config.yaml
normalize_top_k: true
attn_scale: 0.125
init_std_qkv: 0.0133
optimizer: "adam_variant"
lr: 0.00119
lr_mult_qkv: 0.5
train_tokens: 456500000
Below are experts of layer 7 (counted from 0) of a mixture-of-experts language model. Rows are named router (the router's row for the expert), down (a neuron's output weights, with its number) and show model dimensions 288-335. Each number is 128 + 24 x the weight over its row's rms, rounded and kept within 0 to 255. Numbers have three digits each.
Before each expert's rows: a language model's description of what the expert responds to. This comes from a sample of Wikipedia text that the model never trained on.

# expert 30
What it handles: Category nouns in music, film and sports contexts such as track, single, album, debut, season, Year, and track-listing row pipes.
router:130129115126154117143109136096143118128134061129109142149125124154094144149122100127143133108068151144107098107103139150091173147092145118161133
down0:128147130115135130126116138153085095168144124104132154087141132168101163107171138091126154110101150078141078151143148195142120068121107099139145
down1:121139114137175100131141127140126108136144116133153155113124096155097143131106126104107114129087148081141148148136122087114149118079128129120157
down2:163141168142101075153155126096146131158104129090130161123104118137144137128145165132143185114117145098167100137126141165150125094130155117140118
down3:130145178139135132123160130151109124130099134129096175153136090168134125121159139175164125108149108148200132094144127122167147111128133103127117
down4:129156152113123154086137113119120138151092142123126110122084096126155151103126157162159074129115145163162162130117141121156145088169120119135155
down5:135107142149120175105126130130118090131147146087093136048118108101154130108108123172144123145148145135098148125131076096128167082097142162102147
down6:143138148158149156101075108142151148132135162175145143147140193107149102145135120113137084088128143127107131157134154091099129102106121129096199
down7:151211107108140133109113119155158113103132083130134153141176127115160123131116131110114102098128179148097140110109149142143167119119110104181140
down8:107105154115124137139129135119161120076167142159121135142150104137148143141066123110116152162118135124126142142117136085124149122133137150138095
down9:142099113138136136135120122127141116092092114124154091100101125149131151128106122121137111156119138139101110152156081093143179124113153111116145
down10:131095175120134137138160165092118119122134162148104119136134104095107164127133129147116140120118144148157101058132181123144128103128079112115106

# expert 35
What it handles: Main and auxiliary verbs after a subject in plot summaries and explanations, such as is saved, goes, would, began, could.
router:136119145153136152181123132130068155118182129141145143099166110116155129124130126143149158150129137096123182107098117144151086100124145144097117
down0:148110081134100173111086098168150116116131100172116142182144139132107153138142151103121119135104123092114154190164133115145099152109163182145170
down1:116136147121116112159151130098158134176124128150121133109130109103177167125133170124117109142113133109124149149144155102149150140131129076119139
down2:146192141137137097121134123122150087142150122141132089150149142110139084097107137159104138131148120124145124180162099122114150102119152152101122
down3:110137084133099146147147150133134115122121072133123091176089127134132113131136090123130109121141088118101121127115112139122117152146134150130138
down4:165164087118132114105129112149111126073115126114149083150106132118126104130096149129099151167141135131074108151153154137135126149123113160089145
down5:147088133108140135138138092090114100157117126130098162137138151145136122143155165143123101153109121092148142173166139161172155133134105106105129
down6:096097079132189169122150079137141132185153109121111148165073114137158098110111095119115123104152128101094073109110125171113137156116105124126152
down7:160120144119104125123157150082125095101120112122118120086163162114092133107130147117120107135118128150153172166153110137120131129100132063140121
down8:163151111132183122110161081158110096152141102094174131157101094131126087091111148138138116156110112120101124111107123127207137156101140112131113
down9:113116129136148169105146128177138164133183066084104146113157094139123162133089100161125153110144168062158080164159143140110119115142128147134143
down10:161119136116165142169107149151129163141128100141166148142112125166167133129139151164124137141128081132130129151130129119194094148132123109120101

# expert 27
What it handles: Content nouns and adjectives after prepositions, in phrases like political science, climate change, team history, human, social, natural.
router:142127115135143096146097101090173128140135139144085116168151143102116150161151134151121155128147139140102172135117139146097142188134104139198139
down0:150082170134123065105087142115090123103180117091141137130102106171123148125118116155126139150120170146108153152163128150120114138142133099134123
down1:119123133132110166098080129120130135150139156145118115153134137122103138094130113141154102116123120107079147085117125089121136100143128105087090
down2:166163162142125147132148103135094087126118127102161134107150137108107163103075108116140157116106103126100163132137128157142129089152111160095111
down3:069142120118095078132118078154138164162131084128121110127089160150139088169134086132143151119115143096100128167098109146166111150132137123129080
down4:122111150098157094135136104140128114118132105134120131134118133129148125149150123146090132115135112158109133156121147161121109154154154126101119
down5:175115131142129131081152150154109115132094108119119161130124112145126083121135092119175118141132138115167120120145074105108126109141119127153139
down6:118092136122096133152120104103114158145175104127138142123138137111142112158157088108123130134087131141136136149125130137158124143167117107135155
down7:055184136116122131106115155127160124101147133139140093113122140112138156097128171138140122124111117119127106128087155114140121089148141098171128
down8:111114137132135166186158129082124118120156164119156134091101157122122131090092074159132101163127124156133108147108143157107131109182077161163143
down9:091113129148120109118141134124150105094136139136131077150105122144148160152103108141089128101150112147111130142112119143077114147074137122127115
down10:130093141091149094164139124116094113164131117159166203122106126124173169104130184123149091102104115107142144160134103129119102109152144131141137

# expert 45
What it handles: Prepositions of time and place after verbs like built, buried, located, died: built in 1861, during, until, after, under.
router:099139151122139089148148152126079099130092105125171116114150117136136142120123122191090118117139122109140108152156129135161124128118141175115081
down0:152114103120099137129128132118110129129110107112141114123133120124103098122116132107114115150151159102096127126135113121080103156156121087110088
down1:158170153116135138109109119158147077160126099132132111109124126110132105097172161135192155168116124171138121146116170136157150094150171114124136
down2:131131109118110085103148128149178134131134135111120166129185109149141124124119159150154143081113107100163182130120155124125133111118121134099127
down3:137106131170132152098101143146101177123101119173086111142163115116130169086103124104135104164105152161117093128148121121114097094161115142143095
down4:114110159157156079122104145052133161099162086142127120109155132101132084113074112125168164162160138126137109070116125100105192159106141143155112
down5:145126111127131144132071116121124146093146131105124176133117153100111132154103156107175141130156131105137112154147102125123105165176088142102123
down6:098103097127126091140152144147134099186106178118150133111142121125142155106143159127153142155151142157105127171152124150138135144097116103113155
down7:145135133141114109136122098094127104122101122166112143102117161113127121147132141101086134152149143101137095081114123156106161142108144135091129
down8:151146153123157113152140132104150117155133133107130149135096095129145137145116114150137139152144123108081183118106106128118159104139137153137110
down9:156116111107165159127150108115139175158098147093102083126118121121109112115155114145195132149125108103130142090083116115107104118111137124166085
down10:106129138147145121108154159111128087110085138109142145165165130123115120143144145184134155157118134125114205099149121139132151130198108164084149

# expert 47
What it handles: The word and joining nouns or clauses, plus but, or, by, with, and table pipes, as in men and a gallery.
router:098159135115137092114131126176146140139103118110119116115105097121142123149130132170136141093124110108144102138124107143147148107140135162085094
down0:122123118127111135121137110151132094136127091154104118183125135159091108106146102147142130131099145091116093134110114137094121089143161132115105
down1:166139149130140117115119118079126122135144116085057107153114115140078111107152125158134109179179111122149114139100149138121160132151112135144120
down2:126151128109089090135118115142122094120147147138086118111144126103178136100154142131099144095097121095170119148103126116131126097101077114156137
down3:111089132120155106141112114123123084162145124134110121189153139116137134122122138156135133159143134083157109109143116123103140135079132112092114
down4:097147136129155116124164090143118122167142113135120124082147134125133094131079126066166120088097106116099094106133134118092123135107126140121150
down5:191154115168124115075121135110132098105148148067170165100105141125100132143136106163118114122112096111075134104157141164159135110079136081144115
down6:139131179120165103123112159126144064137147148126099113154140139158157143148128136144126162167119120140123122156180139128115111098124130110142156
down7:096098131092158137145116152145127128161137173113112092146123127117079098137143103109115142131125130154139111155124129130173124166112084095126094
down8:146098132161151119126121136118124142148125153129123159133143137152167137088137100145145102115159114128123112125144144134115099128129164112124095
down9:147122115147144156109144168147156141106086127092087130130136151114111156143165108125083116119115093139121149122172127123068125128134133131117122
down10:092139126127118137144115118094156115143148117153113123090138102130147135107136118092141098123133113120126153174122133137164164107121128126136122

# expert 22
What it handles: Prepositions and degree or quantity words in running prose, such as of, In, According, high, much, little, around.
router:149139120149121107134133122076121133087098133136179123139159165098127163136127126184130166143153128149147137112160126062115094180118129115135147
down0:146078114123127117094076145117116104091133104149175124147107113145138115156137134104180131146130159144128133129122118118143069179114126172133129
down1:125124147139098133173145159126200092137148144137096115145148166112150130106144121157113098101110126127137180181118127146119125159178114121142164
down2:121146080133124077117160166093134132151142114153103086101111129110163133131127155108094111145134117161145105128126120114125156105108133134139108
down3:108113182187146131124115102087157161139111096107130107124118134144113145094167089133108075123137146151141104109120123142141115154163132140139114
down4:120133153108184132139127129144156181111104112102116183147094146122138139100123166129115105160146093113116116118097126118132115096097129108116128
down5:110140144154131141183107144157153047133143137134124169118127142144133100119155102122139163118144120128097108122121130149088106108141108179151141
down6:119135129143114119180126129113108149154145126105142121145145130140119141123125118150124141132120146126124140149110146192145162127166167114147114
down7:142133144156097070123143124130139108153109077116131119130161144165098131118137081157097152096123143132137112109115137104106137102130164123100128
down8:149108122146162104140090128167120119117174154144117144103142131182148099128122115073147187164125146104128125112123163104120122098123120089114171
down9:144141144145099112092148139098128163136129119116146125144097097182126124084124141135111122109126125147162105106139163121122123125117089141144090
down10:120148142140132128133102116113139078112082127105109163111123142155112130128135101095111167139112092107140095127181115107136091133090102139160119

# expert 36
What it handles: Mid-sentence function words and quantifiers in prose: and, is, was, more, most, several, many, how, commas between stacked adjectives.
router:145133121136152143140120106180145113127101095146120142149124115087134135155080114148146108095112129114118131138096110141124105150117134124081150
down0:126169143125152101129167159135118149119146149105136122140150142102119136146180095099145108105127147157157125124113140098110145132130137149108126
down1:106101156133144173117139136117128085121142106132114078136141125154131149106154181141153122171093118100086160121139127130148134145126118098100134
down2:149111141102118170102118142154120107123105099118117142100109158131072103146086123090151116128108135109130128141102134147131140142141157151150151
down3:129164138143150120123080179118086105138144125143103184144129128162156133119094145153159154155180124084120181116118136102133125115142139132127079
down4:161103168102143120153136142117125097107108105126142116118105121165103100133115157154135141133153133114093172072151091135119144115150115099103127
down5:165104129141135103159079170102104094092125189130140143102127103116117140115105136157133162133134161162182124153128111129110092114113104145149103
down6:155082142104159122174149111112079142146106131131108103145116115108097112138106119101098149110184099133134136118109136103125162119143116125121115
down7:134128111112128086114062140107135125178156144123165129119116128110157135126115160134096112152118129124098154166127183120121123107126127118143128
down8:129109126119128128116137147106122171147101145108096157123131133118140181108103166145140123147153148097149130115146171140154127166127128076134111
down9:168090122119119135126099139139108105102156121112133151134106144113155140172088136155138118094141154127130124115103160149132124137161159092126081
down10:137130116138128161148142127131123100155131157125100144123138163086150094152112103129135116102130108133125098139109139095097104144106170130101103

# expert 26
What it handles: Pipes, dashes and newlines in album, film and game credit lists and review tables, plus prefixes like pre, under, anti-, over.
router:156127134146172125111159139113149126110076109130107143149101167158129118138118129169082142114158117143087062084096092125076114169147164099128140
down0:171131126138161140117149142130152151113129086168127105094128168132122157174125121108103118127132143124046107108147144068144155106139130103124143
down1:137133148158126134157166153117106144139131151186091151098099118114112113118124144121150100155136112131125120070149160136129082121138145145127129
down2:134110147109136101143122139176125074140115101125103105115110115146115127137122124117128126119137112081178155132129102105137109124151102126111151
down3:160094143104146127138142146113212163130108161154121121123104138147111122135139142143100143098135085136127145130140151135125123137114116168153114
down4:113141128131123094144127121136095078127138139121167082166116157132128156106105134096111122119158115137165102143137102216142111134102106123118162
down5:125100137160118143108139155112137103139104118136123131104137134111120167139133118135101077144088160118150177110118154089138162138115127132125124
down6:127145084139133141109103178109122114159121131145125149078111126119111114113118144098158153108131118092135141127118136086161123134136128135119112
down7:174137092111130129062140124124122093133123118116106102125126134115134108131137114159141194120152115092090115136098140134135125111137115121096143
down8:132132119131129107153080140150112134156123145112104143088137156135136099156187113103082166143116155121092109123160116079118115104155122099077120
down9:156113186166115100105099100060127120092151181105135127110101170092127138128160150141122106138104176119112124092120106081123144119128152132144159
down10:144137140127080105104106099150107103139102137122112120117140148123087144164149114159110128107117159133113160124102150137151122122158110122125128

# expert 2
What it handles: Blank or numeric cells in sports and election tables after a pipe, plus ranks and wins such as 2., first, won.
router:178122147117092116119149134125169142118154132128122143131171110168130145125144090120142155124072150135125127125115145135127134122123145129136098
down0:104130148119114122109174144095118126122146148139081155099131134106161127129125129115119081106186127117125146127129093131121163126125108108136170
down1:101173113148126148091116112142096171112108132135118130134101141073163136134108139122129111184107163117116151120107102139116095113136143118128124
down2:137139140108128143110084145119113136168175128173106111115139146109111094111122120105132127082095129158102134170135158156125130108126126092131162
down3:151157148110137113133169084106148143182135148113159158133119099188121126101152131127182155121125171133122169122153089114131122157104141118135193
down4:149171143136137161107130112123089118124138144104090145128138119079112095167073092121115135104123156151110150148124115125104098111086113120110137
down5:122101150094117134162121105111164076129159132163162100144100102170134125111117108160160115137123098146091144174183129145098128170150125129100135
down6:080121135179146126067097085152147147114097128146139087155077116116120157143157128129147130140115139143108148108117180147148113123131153162143129
down7:099152108125136114133100066129106125076167151117083089102153118119137107099115150143128104153140162133149094183111151130079142096142155117087132
down8:115156148110076115126159147066101102129162103131176095163166140116130131167146087106128102098144118099132128099124152111153094125101125068095165
down9:110175089160111120156135094190126100129126202098184145099134084100135136141119178101103127123114157116178097111111117128141129137137148140133163
down10:116156097087140120125130071137143121178129124118149127167141117173119116116103165111170103152135113128150095131158076136137136139119134121167157

# expert 19
What it handles: Person surnames repeated as sentence subjects, such as Brown, Smith, Jones, and surname endings like -ley, -wood, -bury, plus he or she.
router:096061142095118091172144120156136120131131146136103126140125103143143102130141130101164090163075123114116110137136114152135130134173113132084162
down0:099123087156142121151155149120062143084147123150105075090126104148090121147155097122125088137133129130109116145109145104142109141129183112130137
down1:085166127113127129103146130120130156110126157113118104105148121164114090137100142138118129157130139135107108195124105175105116112178136097126155
down2:154119133079129125141122127127094117152154085097153126125091096117104092096140089129106129127135119139133168103095118112152110139129087147133108
down3:133116163141147068113117135106114116160111089121136169146111130150149149112122121102135137124126157112145156124148132109078133113170107136078112
down4:123111126111097137096120094135112093129094125139131171147154165129178158145174136115118105096101165124121118150112173159117069158128103129146118
down5:138102155141149120157201117082132144127167079136143121123125115110181146092138106151140148129114118142105137102099139152194128114103146136169100
down6:116115140167124136148108105107095076132111116127149138118125141116108153140132135117097163119107138140121144119118145134118115116091156126167098
down7:132106147085121113127136135175124155175132150096120149138099122163117126141140106073140108148100143140163124137145122112152121134180095133110086
down8:115131153122149138140115152121098109148127135093126139140103141107143107126112103118163107146124144152113088143150121089131153139114135126156136
down9:131075110111104142147150142161139143152140120121166099102112137109139145129120158064142130117111141163137126129120116091112104116088111150114156
down10:127103122129143170086127132125173118130122136129128131145113144118131137173135128117113136164118102098143117117137135166119147155131129129114119

# expert 33
What it handles: Dashes marking empty table cells in sports and election tables, plus narrative verbs and auxiliaries like was, appointed, began, until.
router:105117115136136169148091128130134140109148117133175140121125149128117113154068108144107111133122168153122146184132140125154133132127098161148154
down0:155093144149151132119133131134120121110127117114171105152109105104131114175115109120127125162137139109149141124108135144131107107139169092157150
down1:129123137116139140139111134122122136134105064157165134099134144174115167153144133147134103065101097070117140112112109129113150135095102138152162
down2:111124168148166139183095131186135111136079125110147143131111159173157136138147114125107109110100072128158162097108105146140115171125117144148124
down3:136196128083100160125074141178108150151120088136190140100136093119121121137124097084113102117141142131130107146173114070105129116132106133126098
down4:103142169122156109108121137131129148148160143124099133145140139162111140109153150170120150096164138136134120108153109152129128109115090114090099
down5:149146142098141106154098150097112150142123136134147151128138112160128079098141086153109131106112110140122130127120121182154106084126173169184103
down6:145130144169129151132113157143111125129136122139180136117156118131120119162154128148108153167118109115104081119147096143155116127120116125119140
down7:160157121071104120139114099124147097141078098136134111105091157075110142164134118105132116101156158132110124166144124136104140108105139094111111
down8:120137136148137154099116140090108096134174129133135188118144164158191126132142101154103118137109130123110143158165130141131079126082097086121149
down9:125128155113134119104147163124142099130074180160153118149099119112159092148149125091162144147172105105114133147086103138115121105142148164127154
down10:108084148154141116140146124205161141114145115085185119161104125149132119153121144101126143081131145142112119133129165158136088144102084132143118

# expert 60
What it handles: Geographic compass and country words after in/of (United, North, South, New) and thousands digits like 244,000 or 80,000.
router:077140090093136096081118112180125104165062140105124113101127147135103224146130159152137134100112114164118138160166097085119113149155137126140107
down0:096129086146116115134151133163130126105133138135075128098164139144145126159105144171129161140155178092122146147136144104140173153133151138135141
down1:145178106089102120109144127139156145140082134116143122152163188119135106121114122135170171130121159100084119086103163127123138104075111117131115
down2:161132138142130140155144128159123136174125154129110147122127138117131159132094117131137153132105072106122149141154125119114107122146119174144136
down3:130126123134106157113152110162162099140148075126118127182156118103133109126105118114128108139145099075138119098106139095078112118145128113135122
down4:144095099084109135129149161035128121124119148087159144121117133098143100161118114129144185150156109150097143147139146162149121115128167115116121
down5:165084142122164143196160094142141101126107151138129158102108155137150090122119123158100091082141107147154111172127156129154126188083141131144148
down6:152090112120134106081100110106132136131084141135127094106109123128122115154080115133139154134103065116117162094120125110102105155134123105142156
down7:114140136125130163114121077098085085066112088100159176153114140095163098126155096109137151094150115127102136143083094134142123119121086153154130
down8:109130120116145154135086154083128148172140176142194125117143116107142117133155125123124173115122121200113146111165165124130114149135123117134137
down9:105125165099116103183152092148118129120117134156146100113126123119115115090135159142100146127100131165166157092115109142142120087082143123120139
down10:080095166116119104146132132165129125109102174135094128140084129135187168144118145163102125127096094130133141129123116116183126165102150134127150

# expert 56
What it handles: Ordinary nouns ending a noun phrase after a or the, such as water, system, law, filter, road, movement, with plural and agent endings.
router:122156125125133101138119145112133139128119095109135167127142151110095125140134163118169120136148152108096121112122119120103093095150141091137153
down0:126076150135112143148166133147132146119126095121109118152108164112143101135111158166130150139089134151153122155156203091138119110155096140130130
down1:162108116142144133138140134118156135155122107143102114098114142149141111099120152136110107119121148113103111101142138105125110124079100121126116
down2:146142117110131138137136133119085142107122168100154098066157099128145142162098118130100142165125075151133148125147164101113146081127098143129119
down3:113149101124138111092122080106140124188103129130158113106116139130101143118125078151073117150115151145151162137117107117131115194159140164133125
down4:099160094137173165136138105121112115107129126116155121141099142141126101154133106152143136144142121112079143118122115108064121136141136162102158
down5:100142154106125106192118155138196125121122166158101122152117165127121114160128122134178088138139105104153077110071134165161104113095144127130093
down6:129130175138138117129145118146143128140115152117171105108131144148122105146134123130089151120120091143111152255126152128170141146125127150131092
down7:147130127138179139125130142140137113142130121136109138168115133119157096119178109132178117138147162120087140091122113122147122101142117104073177
down8:135108163080114136097130153099103091132125112069085122143152152114114111157134123086130171153134138152153097113141141152105126112147135102107148
down9:129156157114153126157131137166112140151126135122152107127075137146151180177112176132144105118119136110165118099124095120120109103161067136128123
down10:132121100145170136106127153091179130161104131160114131169101105133113117152124098145140113121129152145093137154132104128132163113073152116152142

# expert 54
What it handles: Middle and final pieces of varied foreign or unusual names and words, like Ashkenazi, Maciej, Takayuki, Northumberland, Dynasty.
router:138130125142149140124139134122130118124142103166138099152117076142133105118113127101164154155086103092130152137121117167182137153185141152124110
down0:132125121118147128156146118124152158154133128153148116136134143150079119094133139139108135162157129113154097174163135138095100116153107143066137
down1:098097106165148125161141124122103093157120148140167145114124144168135108123115140117104127140145152130125140084145130148114129134143099116102127
down2:171166106142161142091131111136095128152191116144119078126124149126129165110047135150133174125151157113096152132161138129129099155118172124137112
down3:104116096137151154093120154140175139122141117131139141124146127100167132108146127161150096120118099137151136133094155116137126139118118115120115
down4:074094154111106086102133133129155117157118161139104126179155125148091143112121172102150122111122151139154119121162092105083138140147129135074119
down5:140130108129151129109125139156128111154120120175161102103177103129132165162133128087153123104120110115175114125120109130152130136099154122133170
down6:138135086161130100108156156099128155088172130152107140150154134124055111122077180150093122146139104088140132178112101115105119125111113102096130
down7:114142132156115151064113121126111126147089119119130121145132114120111145115153117130118173143122143148119127201098142120123145087139106116187124
down8:087131126127151134188153123164138120119162131130115104126160117158131147104111147151092122166118148137131093133140149118179149132175169091149113
down9:166105155144136140150148154139085107105112157138116146150109098109121096104120134142163138115095130115150091129119126084159115177139174089133113
down10:132103132130139134136130128087125169120125113112109145097147164176132123139076107115122128196156121131124131189165106078119132161165146131117109

# expert 15
What it handles: Semicolons and pipes after scores or race placings in motorsport and football result strings, e.g. "IMO 2;", "1–0;", plus determiners a, any, every.
router:111149109158085130102137139116128164111117113156191104162134159176139123150155150132142151103157167108122127095152127178144156105131116092126132
down0:114117109122109122145121128173131104126176160162118152155159130124130159163096117124124128088134166110127111085152165142156097117123119118083140
down1:157140147118147152111133183165123099113109151103153140130153167139089128092134142109112111157163135111118083103125093173131103137139126129160100
down2:164158091129118144106139113198167138136172131124094126134106142149111127190089115112150088109138118142168086138150155134138115136108119118114120
down3:164123122133134187142126149112141096147111129118125141164117125124126122118112095121097159114122135133154140107108099116127130119111134118110154
down4:127120161102131152115146158157135137141142127154133129143161131087125148161139128121117142149140150133104106102164120129147165154135105135098088
down5:149138144101134110143176135142132128137076122115118152120147125124127129096131156118105139118130119126142102179140158120129128111111129106102156
down6:151115103130140112135113126119084085116119148133131153113106093075145108095113149100106146101126127151090116179135143136141141141158125148130124
down7:108090119109118109115134078109136131129145119117119116128152142135122105063166131163143127100128121134087109169135142128121133095146128119133106
down8:136121121133139107110121120121139138086082144166140135128117160145141124145131122101133138106158121161154108090119142117127114117092132129105127
down9:152120146114116127146147174155124113113103173140115161126144164165074111116120154100116131112157126127080121090124105156161115148137164103135128
down10:146151129164125083129134064087137122100155120123137115126085125141150096146152107143165120134127101131167148169146157129128134081137126129127143

# expert 4
What it handles: Word-internal pieces and capital initials of split words, often names in tables, such as band-w-idth, bank-n-otes, Hern-andez.
router:156155064110141080137147134140134123135113087141126148151119103201085109133115098124122140155157156121130099085129129142122154090126133133141107
down0:128121180155123140130132155106141140135143110154132125077128123144118112180154154112099133125123151127117119113153177153126136125148111155143111
down1:105160139142110117119123134113146099150160153162157079115103126139154102147123108161158133173161147162173140077118126128152120157106115143137172
down2:181131094175116125156138120130139171107147109132106121156157114116112147120149120136162150116133146145124122088122125105137147159151140131119152
down3:142149145118120137133128124121099106095171072128107105121112138116189146155076160136149131125138146102108117118097173147143126089148136133113098
down4:128136102124127113091172129127119136099086132110155127092115152108165126151148093114075140100147145143157098134160143138108174138127119110135089
down5:163137168107126084136149119143145093136127142117109119137139126167111119095107122108119107119181133102079189122105046146135146125096094110132138
down6:090118167144127111157132094146143135109150130118136086114131109134156154137161115138168114080126098135146136155096148094106096107113154132172139
down7:129132097136102118138150113104132140104086151107093129153119104152167093116096141142093123101133144144136130106123125138164145086141129133121122
down8:148118115120105128143112176126114138121139154137142084100164155139119126105128164145078139172128133156109104139113162111130122136169100084165136
down9:162136135094091102127132163152179129161107167120137134173128139125139139142127095080117139115171114148118127149086137157167136146101104168149110
down10:157164156146159144079140124077143152088140104109129129133112130125130110137095112127142105114127140102144091103155069082124082140100127108162096

# expert 14
What it handles: Articles and demonstratives like the, a, this, same, plus ordinal endings (st, th) after numbers in unit names and dates.
router:123180147148094109130144124122117110164128117135110149168126136167101156175168147113096144142073137165130169116127122230170136115116120114112089
down0:125129156154121135119117144166126131142155130139088126101143128154136128146144132119119121147096115117161114103163140081123091134156119112158145
down1:120133108128167098150138105106106109156106135124126112077109116138100124084136102123093113125113133143163092116094106105143161133129082122135140
down2:163143112131142137139145142129114145116109116140121105105124120148090153082109142115125130099126132151146150112105122111120122110118155141144144
down3:126123139127151107112095098151100101126123150141114132154139124134135158149062128097130146117154132111151103139084102124170113117135145112104171
down4:097118139119121121124096167118073162068128095109114129184113147130134115150107132139120122117104084124092143129116103095103165105135183114107141
down5:118143092095120148144063114138119092102164114097098100113084144107084148101139137141166128114142118107112083163205068187173120167118163114103155
down6:154170146130125136117102129140115112109133129124105138158145128111139153149094151091174152109141119108104147146148116144112117133092102163162160
down7:117104123156130114107135130191133092151085113086149148140111141148106123085118145132148127147125147117100112165127122136112118100145138143095128
down8:116120149123147138151136084124072137163084149131128139084153123172140118056126172143149180164101144123169127143125126072163131129140132118136138
down9:146151129139131136088109142127141115149174158154140096137151132076151085124121153166126176098160158078091122155143130086139106166149111107179126
down10:148131097176118138108138116175097116101120088147147140118146135137120103142104135098144072123142160169132119133109083138116142106150093157165128

# expert 53
What it handles: Prepositions, especially on before dates, plus of, in and for, and year cells in tables, as in on June 24, 1953.
router:130136128180154119140103168115123126123097174141116142136128145153106133167141083189115132093156131126116127092135089111098098117143089143161133
down0:125160131160151153116136136109160139127090149114122117130147101128103109161140103153110122102092108081138171147141108137116146121134145121129186
down1:116142161101121095104127128145111176172142158100146162134120120106162179139134090086146150121163119137160145162165119123151153143154136147148124
down2:133145153123137123126085125156103150097082121147140171129154139136139127157150116156105134099128158112149111093120127135089142095159139098084140
down3:144123172116109139131119143147111155123077115116145128145158161163144091129114125114182116140123138095163088098124165107114149103127143123115173
down4:161164111165127110098111127108159139115142159131130113168128128173114126154127111095137109135124111166194128126138127079160105155161114162131158
down5:184159102137133145123137110117096185110115129092139156161111125140136128162080099133146124114168132123142138071139093093142138117112148138139128
down6:145181116111139117137138134161115111135119133153105151111163141131135125129110105097107103086159159146168110168168078101105148124158128146105112
down7:152127086107109161145088128130162122115098144083129102111143149113118130171094121132111154152129149150126099124095113155116156082157111112098151
down8:146115123134134177055122114101148105146131127123146088163127106128137136132133137167074107162130128149132155146123064160137078129134089127141089
down9:141083121124087128143099161122119143127139148153139101164136162129141173133097103100114141090121139128125137137110143146149118150157115131135140
down10:129136125151136128109140176089087127128103146085126132148134149154131122145114187090069101158119113147120122149137149125173142076141119134101118

# expert 32
What it handles: Prepositions and verbs in narrative about people, such as appointed by, married, born, joined, signed, worked, tries to.
router:135104121118153116177144131133098143120149140101154119110141084099133152156167161160126160123120114133155130149114179133111084109133126085113146
down0:125123112163142133137172164151123115123111157124122120132109144098128154110137092143136126105142111160155147165128138107159083139152110146166097
down1:104125062103135127148148093154069107131116095146157106168145171106123164140085110142145082180117140135095119116084146128136126094082174131121134
down2:133122093120086118132121129146143097104144127117107120142141139131138127111115104077125087097129108128143136190126132135082148096095116122134130
down3:112120171134124125129147148068070100143098127193123110170104101132145117125108158117135117178157100136113080119121153141131145111120157133142102
down4:113137140177101092109117082154211115142076144145093139116144115148119130152139117093109124129120127115111122130130122117133136132134128162131147
down5:107135105117153114114126111141141150157115179152124143116166124120136160163138133120108080068143158113118138080134125120059132140100135132134162
down6:162137107169146112121133114125123108120095137155093142117101118116105153142085133134127126128162115136151146126143039122139170139149146119150115
down7:121089121098152113102126086116158124105142135108133123126105131135128110106128121125108103104145150138136128133128129121143135120131121152111152
down8:120135161111138116124083130098116133110111081134136126110108108083117117130146072145190156136131117142159140105135108133129101113173132115089074
down9:084133116133140110144130158122103110092138145133162106085078121119118143115133121150170126137150151101134135142110148120169100146141101095132090
down10:166152110130116142095130093123131151134139100193127162130117119117153154107117111153102107118104143159108141113103173124081146111161148114107124

# expert 61
What it handles: Recent four-digit years, 2005 to 2025, especially in section headings and titles like General elections 2018 or 2014 World Series.
router:112150165139105124140090148169104121109092118110140144114134128156126171146159125100161149102089142129129107120109132104094110146119143119159121
down0:108078133096127110171142131161160095147112124078105139142146127174149178108148140103121118122087106145168138126154143102148135135148115156147155
down1:135134149104125115151118151188125140163119113110164128164148137123093100097138131164156114143164094143161176066104123138120158181111136160122123
down2:159074159136169128143104135097093128152105170103138151103147108144132112124153140133102119173154146131103123117133141112107143174116129122133132
down3:122171098117129150099129132165098143120139084120155145128127123130103170140134092161153134142121151141071136103140092128154117125106106137094123
down4:148136125150129096146132098177100153134143111124093120160145156148123148111132170103148131169148122078101119096122138140109162185097094135083130
down5:141144092140099133151137121105144118130142144140118111154191118097119083150119149110061141150129156162146153125114149168143096173137130134168126
down6:114112082124135177074128183109141169078138150145151137161107100137142111147131129112121161125124101139111132151105167136110121127147106125132135
down7:111117172150155156110117126103137100134132115166170159097133111134181135141096168131118124153093113113127118145142108141145113131122128121144106
down8:092124150136104137134126127128151143123170125135152145129147153109083125137117146101096109158117114075159150183118068181131123133085116143128133
down9:148140137112111111108118087144109177095111109139117105153126141131102093111134099160140171140142153110121157106119132118086134130127175125102147
down10:120101121141131147089143095055091129097133115110143135135151087077153129138142165115104178108086104153138153125123154106105126112120113137110148